config.yaml
d_model: 160
n_experts: 32
d_shared_expert: 0
activation: "swiglu"
balance_loss: 0.000478
balance_bias: true
train_tokens: 348500000
steps: 7275
Below are experts of layer 9 (counted from 0) of a mixture-of-experts language model. Rows are named router (the router's row for the expert) and show model dimensions 0-159. Each number is 200 + 40 x the weight over its row's rms, rounded and kept within 0 to 999.
After each expert's rows: "gets" lists some tokens that make up at least twice as much of what it gets as of all text. This comes from a sample of Wikipedia text that the model never trained on. Tokens count by the router's weight.

# expert 25
router,202,207,165,163,159,173,155,158,250,198,184,196,166,228,211,177,128,205,242,151,182,255,260,248,150,284,209,199,205,172,203,177,270,121,146,223,166,168,226,132,252,198,204,209,220,204,150,153,178,131,220,164,160,214,99,276,296,188,223,209,165,146,179,157,201,189,234,208,119,135,243,206,160,192,188,242,217,217,193,158,165,202,247,222,254,244,207,175,165,215,174,221,194,221,273,223,256,184,147,189,284,133,198,289,239,197,181,251,281,170,241,157,227,222,183,167,214,180,235,259,172,159,193,230,288,239,192,254,156,213,210,278,170,214,172,211,212,235,258,245,170,175,129,201,180,185,178,164,212,204,142,228,253,204,214,183,228,208,246,234
gets: " |", "|", "%", ",", " of", ":"

# expert 13
router,182,205,235,211,199,193,220,155,273,239,141,204,233,291,185,192,236,210,174,184,236,188,213,194,215,243,195,115,64,212,188,249,230,162,118,148,217,222,238,220,240,235,203,122,193,209,246,254,167,134,214,275,167,223,130,232,113,194,193,250,185,157,271,204,175,146,167,183,193,168,207,255,221,160,190,156,146,276,216,199,258,239,143,217,198,200,145,158,145,177,275,201,189,235,203,221,166,228,193,133,229,127,193,256,213,233,225,196,246,173,240,218,229,184,206,229,256,191,226,167,237,179,172,205,185,201,194,238,232,143,187,280,209,226,171,209,157,226,227,145,184,246,203,202,257,144,204,188,205,295,186,157,228,245,242,154,194,185,169,277
gets: "-", "\"", "|", ":", " is", "ia"

# expert 30
router,153,179,190,151,161,170,237,171,161,224,199,200,216,268,247,175,155,234,174,153,157,190,205,176,202,156,235,183,184,261,116,213,176,165,160,169,225,175,238,167,202,132,215,234,218,196,127,194,226,234,177,177,245,213,166,318,233,235,176,227,171,262,112,255,172,144,223,220,188,203,210,205,195,253,177,244,235,204,220,140,249,271,236,245,191,214,213,142,167,281,264,178,255,238,245,147,218,249,103,256,207,246,263,176,165,226,188,153,216,171,181,235,182,274,216,154,269,138,215,206,153,206,262,235,192,195,209,156,241,137,255,156,188,218,176,213,131,257,186,201,152,232,184,163,215,217,203,155,238,191,128,191,138,229,248,163,262,203,203,202
gets: ",", " in", "ed", " is", " from", "\""

# expert 1
router,226,228,194,276,173,206,164,319,225,177,163,207,154,257,110,274,176,192,258,212,212,161,192,163,163,214,210,155,148,248,211,219,150,163,114,161,297,229,212,197,165,176,144,193,167,217,141,169,201,256,215,192,214,183,216,241,134,220,130,169,223,242,216,192,264,177,179,208,215,189,192,189,169,228,209,203,264,153,219,253,237,127,159,202,191,146,200,250,205,192,199,170,232,159,189,271,210,199,221,251,184,118,158,152,156,240,250,232,179,248,182,155,142,177,198,237,236,194,211,208,170,261,164,165,153,267,200,203,226,206,223,232,185,205,155,125,200,236,239,164,122,234,230,218,274,207,187,205,202,235,189,253,289,244,183,157,209,106,231,190
gets: " ", " (", "-", " \"", "'", "\n"

# expert 23
router,224,236,260,198,177,232,150,220,148,240,179,196,211,189,180,269,198,174,236,241,263,243,177,213,199,156,184,172,231,225,270,177,124,228,239,236,294,248,271,148,220,191,278,187,181,186,268,212,143,139,263,187,159,174,289,259,110,261,174,209,238,164,183,217,104,209,240,161,221,157,150,194,171,238,222,224,203,133,252,170,164,147,190,167,236,232,140,187,163,209,240,191,142,162,168,244,143,212,137,225,139,210,225,230,224,220,220,210,196,219,201,196,162,317,169,235,221,215,231,245,192,162,171,182,144,147,185,233,230,247,238,214,200,178,177,190,156,194,201,249,185,220,164,167,292,184,171,236,183,127,254,190,238,179,196,190,193,155,183,199
gets: "\n", " Al", " T", " Ch", "i", " N"

# expert 12
router,269,224,188,279,164,210,237,186,180,190,183,219,195,193,152,239,169,211,239,198,102,156,245,188,208,231,151,171,205,156,168,172,161,210,184,191,168,252,218,256,221,154,253,217,214,194,219,250,226,138,138,165,257,144,146,231,196,222,230,205,274,179,204,272,145,285,196,230,234,200,208,147,181,130,212,281,184,289,211,205,267,210,177,198,199,200,252,138,270,177,207,196,229,180,164,231,153,241,240,159,220,163,272,206,181,232,241,159,188,182,175,166,154,233,237,184,232,197,185,179,162,174,187,194,154,159,169,169,157,165,125,263,203,200,123,217,211,244,160,157,169,88,225,210,203,230,275,194,269,208,185,133,262,221,222,186,279,216,231,144
gets: " of", " \"", " and", " The", "s", " to"

# expert 21
router,180,188,112,182,194,123,203,204,163,126,176,193,142,206,259,192,222,284,199,193,218,223,180,245,109,187,284,287,157,197,229,166,230,264,171,125,138,195,228,205,164,190,232,234,224,240,196,204,221,285,225,142,192,188,187,126,253,190,230,221,217,171,217,158,133,167,174,210,150,201,214,205,146,172,233,143,257,251,268,218,292,268,225,114,261,231,173,128,156,178,193,237,133,223,229,217,216,198,200,224,209,132,208,235,217,180,160,206,227,201,178,140,200,205,204,121,217,148,216,223,229,248,213,209,255,237,199,226,196,239,225,181,199,199,168,272,224,206,259,256,170,251,207,140,144,191,192,154,194,181,190,182,187,197,210,221,240,171,269,252
gets: " the", " in", " a", "|", " on", " his"

# expert 14
router,238,250,187,199,227,184,183,216,144,82,195,247,172,178,274,177,219,181,213,241,186,194,158,258,301,204,222,195,193,304,140,125,135,169,194,238,239,212,174,137,222,190,168,150,178,195,152,200,183,193,248,154,85,186,153,215,257,189,181,197,283,243,222,230,196,238,228,186,168,192,183,168,232,264,219,147,164,114,196,273,113,190,203,201,209,190,193,195,227,246,187,155,171,200,223,226,245,175,249,258,218,197,210,230,262,133,228,239,179,175,197,162,121,126,220,228,201,231,216,273,165,176,208,278,165,212,282,200,201,170,207,205,202,194,178,98,234,199,187,189,226,189,235,199,268,208,189,154,216,205,219,215,205,245,252,178,205,164,178,206
gets: ".", "9", " ", "\n", "1", "8"

# expert 2
router,226,226,263,161,176,187,198,169,240,235,154,206,156,112,191,131,135,253,206,123,175,272,200,180,233,238,186,153,210,188,209,225,203,210,219,140,206,179,210,241,221,222,255,253,240,154,91,194,175,154,169,228,229,229,198,185,165,183,155,270,212,175,209,296,169,208,152,198,167,190,233,203,192,227,249,239,229,267,181,143,223,311,248,228,237,156,161,190,137,200,268,174,233,150,187,223,208,194,225,163,222,221,170,205,162,212,143,191,144,267,216,215,141,230,142,190,175,197,179,210,203,177,295,147,194,229,176,156,208,127,250,225,206,185,257,88,138,180,253,213,220,197,205,217,249,203,158,108,250,182,251,187,193,180,197,168,215,229,187,175
gets: " and", "s", "ing", " of", " a", "es"

# expert 7
router,250,177,268,255,181,133,182,249,205,194,239,220,187,265,162,177,263,269,213,152,219,157,180,207,182,188,197,170,154,194,198,267,195,227,216,123,181,267,188,199,179,144,198,207,213,184,245,214,146,123,204,181,164,210,161,183,271,226,145,165,153,154,127,251,228,163,275,205,146,136,174,208,221,147,189,186,214,238,251,246,208,231,206,171,149,183,159,141,179,230,159,234,264,126,268,197,117,186,164,178,204,205,215,250,227,161,259,160,156,241,271,209,165,158,196,228,176,229,166,179,179,215,153,155,209,249,170,243,197,152,228,279,168,182,213,164,232,150,241,228,192,183,145,248,247,170,172,154,161,238,211,180,164,184,287,235,246,202,127,126
gets: ")", " |", "\n", " =", " ==", "),"

# expert 19
router,219,146,111,185,152,162,169,188,181,166,207,239,148,222,201,245,126,193,150,122,175,226,265,283,226,161,233,237,228,211,102,183,148,223,250,221,195,164,188,180,233,238,200,233,242,226,183,268,255,151,200,180,203,171,188,232,199,205,177,240,124,195,245,244,179,164,200,143,156,209,232,165,231,179,226,253,178,210,211,192,226,226,148,202,273,187,216,180,223,168,315,148,226,212,150,197,203,219,141,233,243,218,247,144,207,198,253,269,205,248,217,209,181,194,143,137,209,172,227,200,168,168,138,274,166,175,178,266,270,115,200,193,234,203,217,276,225,206,250,189,250,241,210,234,210,184,130,145,255,200,196,178,240,243,243,169,264,151,152,222
gets: " was", " were", "ed", " is", " be", " been"

# expert 10
router,258,214,178,175,194,202,186,204,233,260,236,225,136,201,239,168,187,223,203,191,189,156,148,161,168,227,238,172,213,201,211,156,173,220,239,192,243,257,220,163,274,161,151,210,156,176,232,232,199,205,238,158,237,162,201,276,164,201,193,197,178,160,201,184,243,204,255,202,125,155,161,181,169,230,202,201,209,141,277,130,174,187,204,288,271,201,124,173,233,218,145,142,163,160,216,176,197,236,299,172,165,185,265,217,224,233,260,147,120,288,163,152,194,231,222,118,247,201,246,191,181,146,230,274,230,139,146,231,228,245,118,173,186,250,187,151,220,206,218,258,160,188,163,223,166,196,255,184,145,201,239,176,235,237,216,117,191,148,149,218
gets: "0", "9", "2", " ", "1", "8"

# expert 28
router,226,154,194,269,245,152,138,166,229,167,247,192,241,192,192,255,231,191,186,249,218,193,185,182,217,174,291,310,212,126,195,184,189,202,141,209,209,237,211,188,225,203,151,152,191,259,101,229,276,264,251,202,176,211,211,232,168,277,196,163,201,254,270,142,174,192,211,154,178,208,158,238,179,145,154,224,226,230,223,263,172,151,182,176,236,195,186,207,153,215,224,204,253,175,257,185,266,230,174,133,167,148,223,250,208,103,182,164,213,272,168,172,225,202,172,281,246,176,155,166,164,169,163,196,184,187,240,157,242,124,132,170,185,202,181,178,212,265,234,177,159,220,197,249,184,184,167,127,177,237,202,238,148,285,219,181,157,197,189,224
gets: " ", "1", "-", "–", "3", "4"

# expert 22
router,158,253,186,161,178,214,160,235,156,197,182,138,253,193,265,162,248,253,246,248,271,137,176,280,173,275,226,239,137,270,170,157,159,124,155,176,193,221,256,163,212,145,228,237,220,261,194,228,239,283,233,195,239,179,235,189,212,167,241,203,129,143,237,204,183,149,256,174,289,183,161,169,237,200,207,168,284,206,173,153,180,174,141,230,218,193,159,211,135,217,188,188,232,191,192,256,187,234,232,194,155,131,282,239,250,279,190,175,220,246,221,158,226,249,259,156,187,179,171,147,175,187,162,183,166,217,185,184,185,223,238,221,182,241,153,179,175,218,239,254,201,249,179,196,228,140,181,142,236,260,189,126,166,221,210,189,160,156,202,192
gets: "2", "1", "0", "3", "5", "4"

# expert 9
router,187,192,152,196,189,141,269,238,217,139,155,177,147,267,346,186,168,279,249,115,158,266,213,251,187,215,184,201,161,264,165,182,185,202,201,184,191,186,173,207,213,208,211,164,215,208,238,272,197,145,189,171,196,200,225,161,263,213,165,163,166,210,131,237,221,133,192,128,203,201,216,204,226,252,210,216,155,239,272,220,183,216,267,194,236,245,252,138,154,185,223,198,204,209,187,221,140,154,183,239,318,173,119,245,130,252,221,233,225,201,256,191,201,190,186,148,150,208,171,226,159,235,171,148,174,196,223,227,138,185,222,149,173,185,264,230,172,155,172,228,202,204,224,278,208,143,192,209,180,161,153,201,209,226,184,222,261,131,224,224
gets: ",", " by", " of", " and", " with", " as"

# expert 0
router,194,179,290,243,277,178,186,193,150,200,176,126,119,193,254,252,179,157,236,216,239,255,188,229,217,195,232,181,282,202,171,209,187,192,157,183,233,209,226,237,227,173,176,102,165,201,253,177,233,187,238,100,204,174,239,209,179,181,150,191,157,146,238,253,182,203,269,201,135,207,216,264,226,219,180,156,228,179,227,243,202,139,164,172,163,225,202,184,212,320,200,180,217,179,138,216,183,243,254,152,170,251,265,156,185,267,234,187,196,151,201,201,132,239,233,141,211,190,244,204,219,235,102,188,144,144,211,209,202,166,171,215,220,227,144,209,233,209,204,227,156,283,178,256,151,161,224,275,229,230,194,184,252,236,128,208,165,184,164,182
gets: " D", " L", " J", " M", " C", " S"

# expert 17
router,267,219,226,155,217,170,190,207,208,217,203,142,230,177,165,208,203,246,200,205,256,274,185,166,206,279,297,226,261,233,204,157,196,174,212,269,152,219,199,174,223,237,194,207,175,250,199,152,110,148,271,205,174,138,168,252,229,176,238,153,215,101,193,122,196,224,267,170,164,143,156,193,199,176,201,201,244,238,83,189,161,206,162,167,253,162,185,226,193,188,98,260,244,197,245,170,237,219,188,166,245,183,256,190,280,234,213,201,179,168,219,132,243,197,223,167,233,201,175,189,194,159,144,166,214,159,195,269,258,198,240,256,186,218,157,128,247,243,238,242,212,275,203,187,149,219,223,162,165,209,184,146,251,193,178,181,212,215,152,203
gets: "0", " ", "2", "1", "%", "3"

# expert 11
router,217,183,222,213,190,214,191,193,282,229,154,136,185,133,160,228,176,243,179,159,225,206,200,190,250,238,238,181,318,269,210,192,196,209,266,173,219,189,176,140,256,183,231,252,116,215,226,169,172,231,228,199,243,256,226,241,113,219,161,240,227,176,198,197,247,234,265,212,192,159,188,119,255,154,282,212,223,105,153,141,256,233,195,181,212,230,170,276,227,171,167,161,264,238,193,161,262,206,126,201,134,260,201,186,248,185,205,195,168,234,220,250,150,224,195,219,226,137,230,155,135,146,161,157,246,209,177,167,247,149,231,173,212,218,174,146,203,188,234,229,135,278,196,192,165,149,172,185,203,187,254,159,219,208,161,187,175,205,185,154
gets: " R", " C", " f", " M", " b", " S"

# expert 20
router,243,208,242,218,137,163,184,227,174,212,191,191,172,210,130,153,272,255,209,163,201,201,161,233,187,265,178,192,203,253,240,164,240,169,185,179,235,225,243,194,181,226,160,171,222,225,241,265,208,227,238,216,165,216,183,214,214,187,176,196,202,135,191,185,137,123,232,110,219,173,185,134,177,142,195,260,255,261,226,272,257,266,126,269,130,148,253,92,199,105,230,206,278,233,180,194,166,238,142,174,205,215,200,206,254,219,245,213,157,219,234,160,204,172,263,217,258,185,228,226,256,202,218,192,240,135,176,226,195,181,211,182,169,221,194,236,219,181,160,197,193,272,131,259,207,245,186,127,164,239,141,163,236,138,215,203,231,168,159,150
gets: " |", ";", " —;", ")", ":", " –"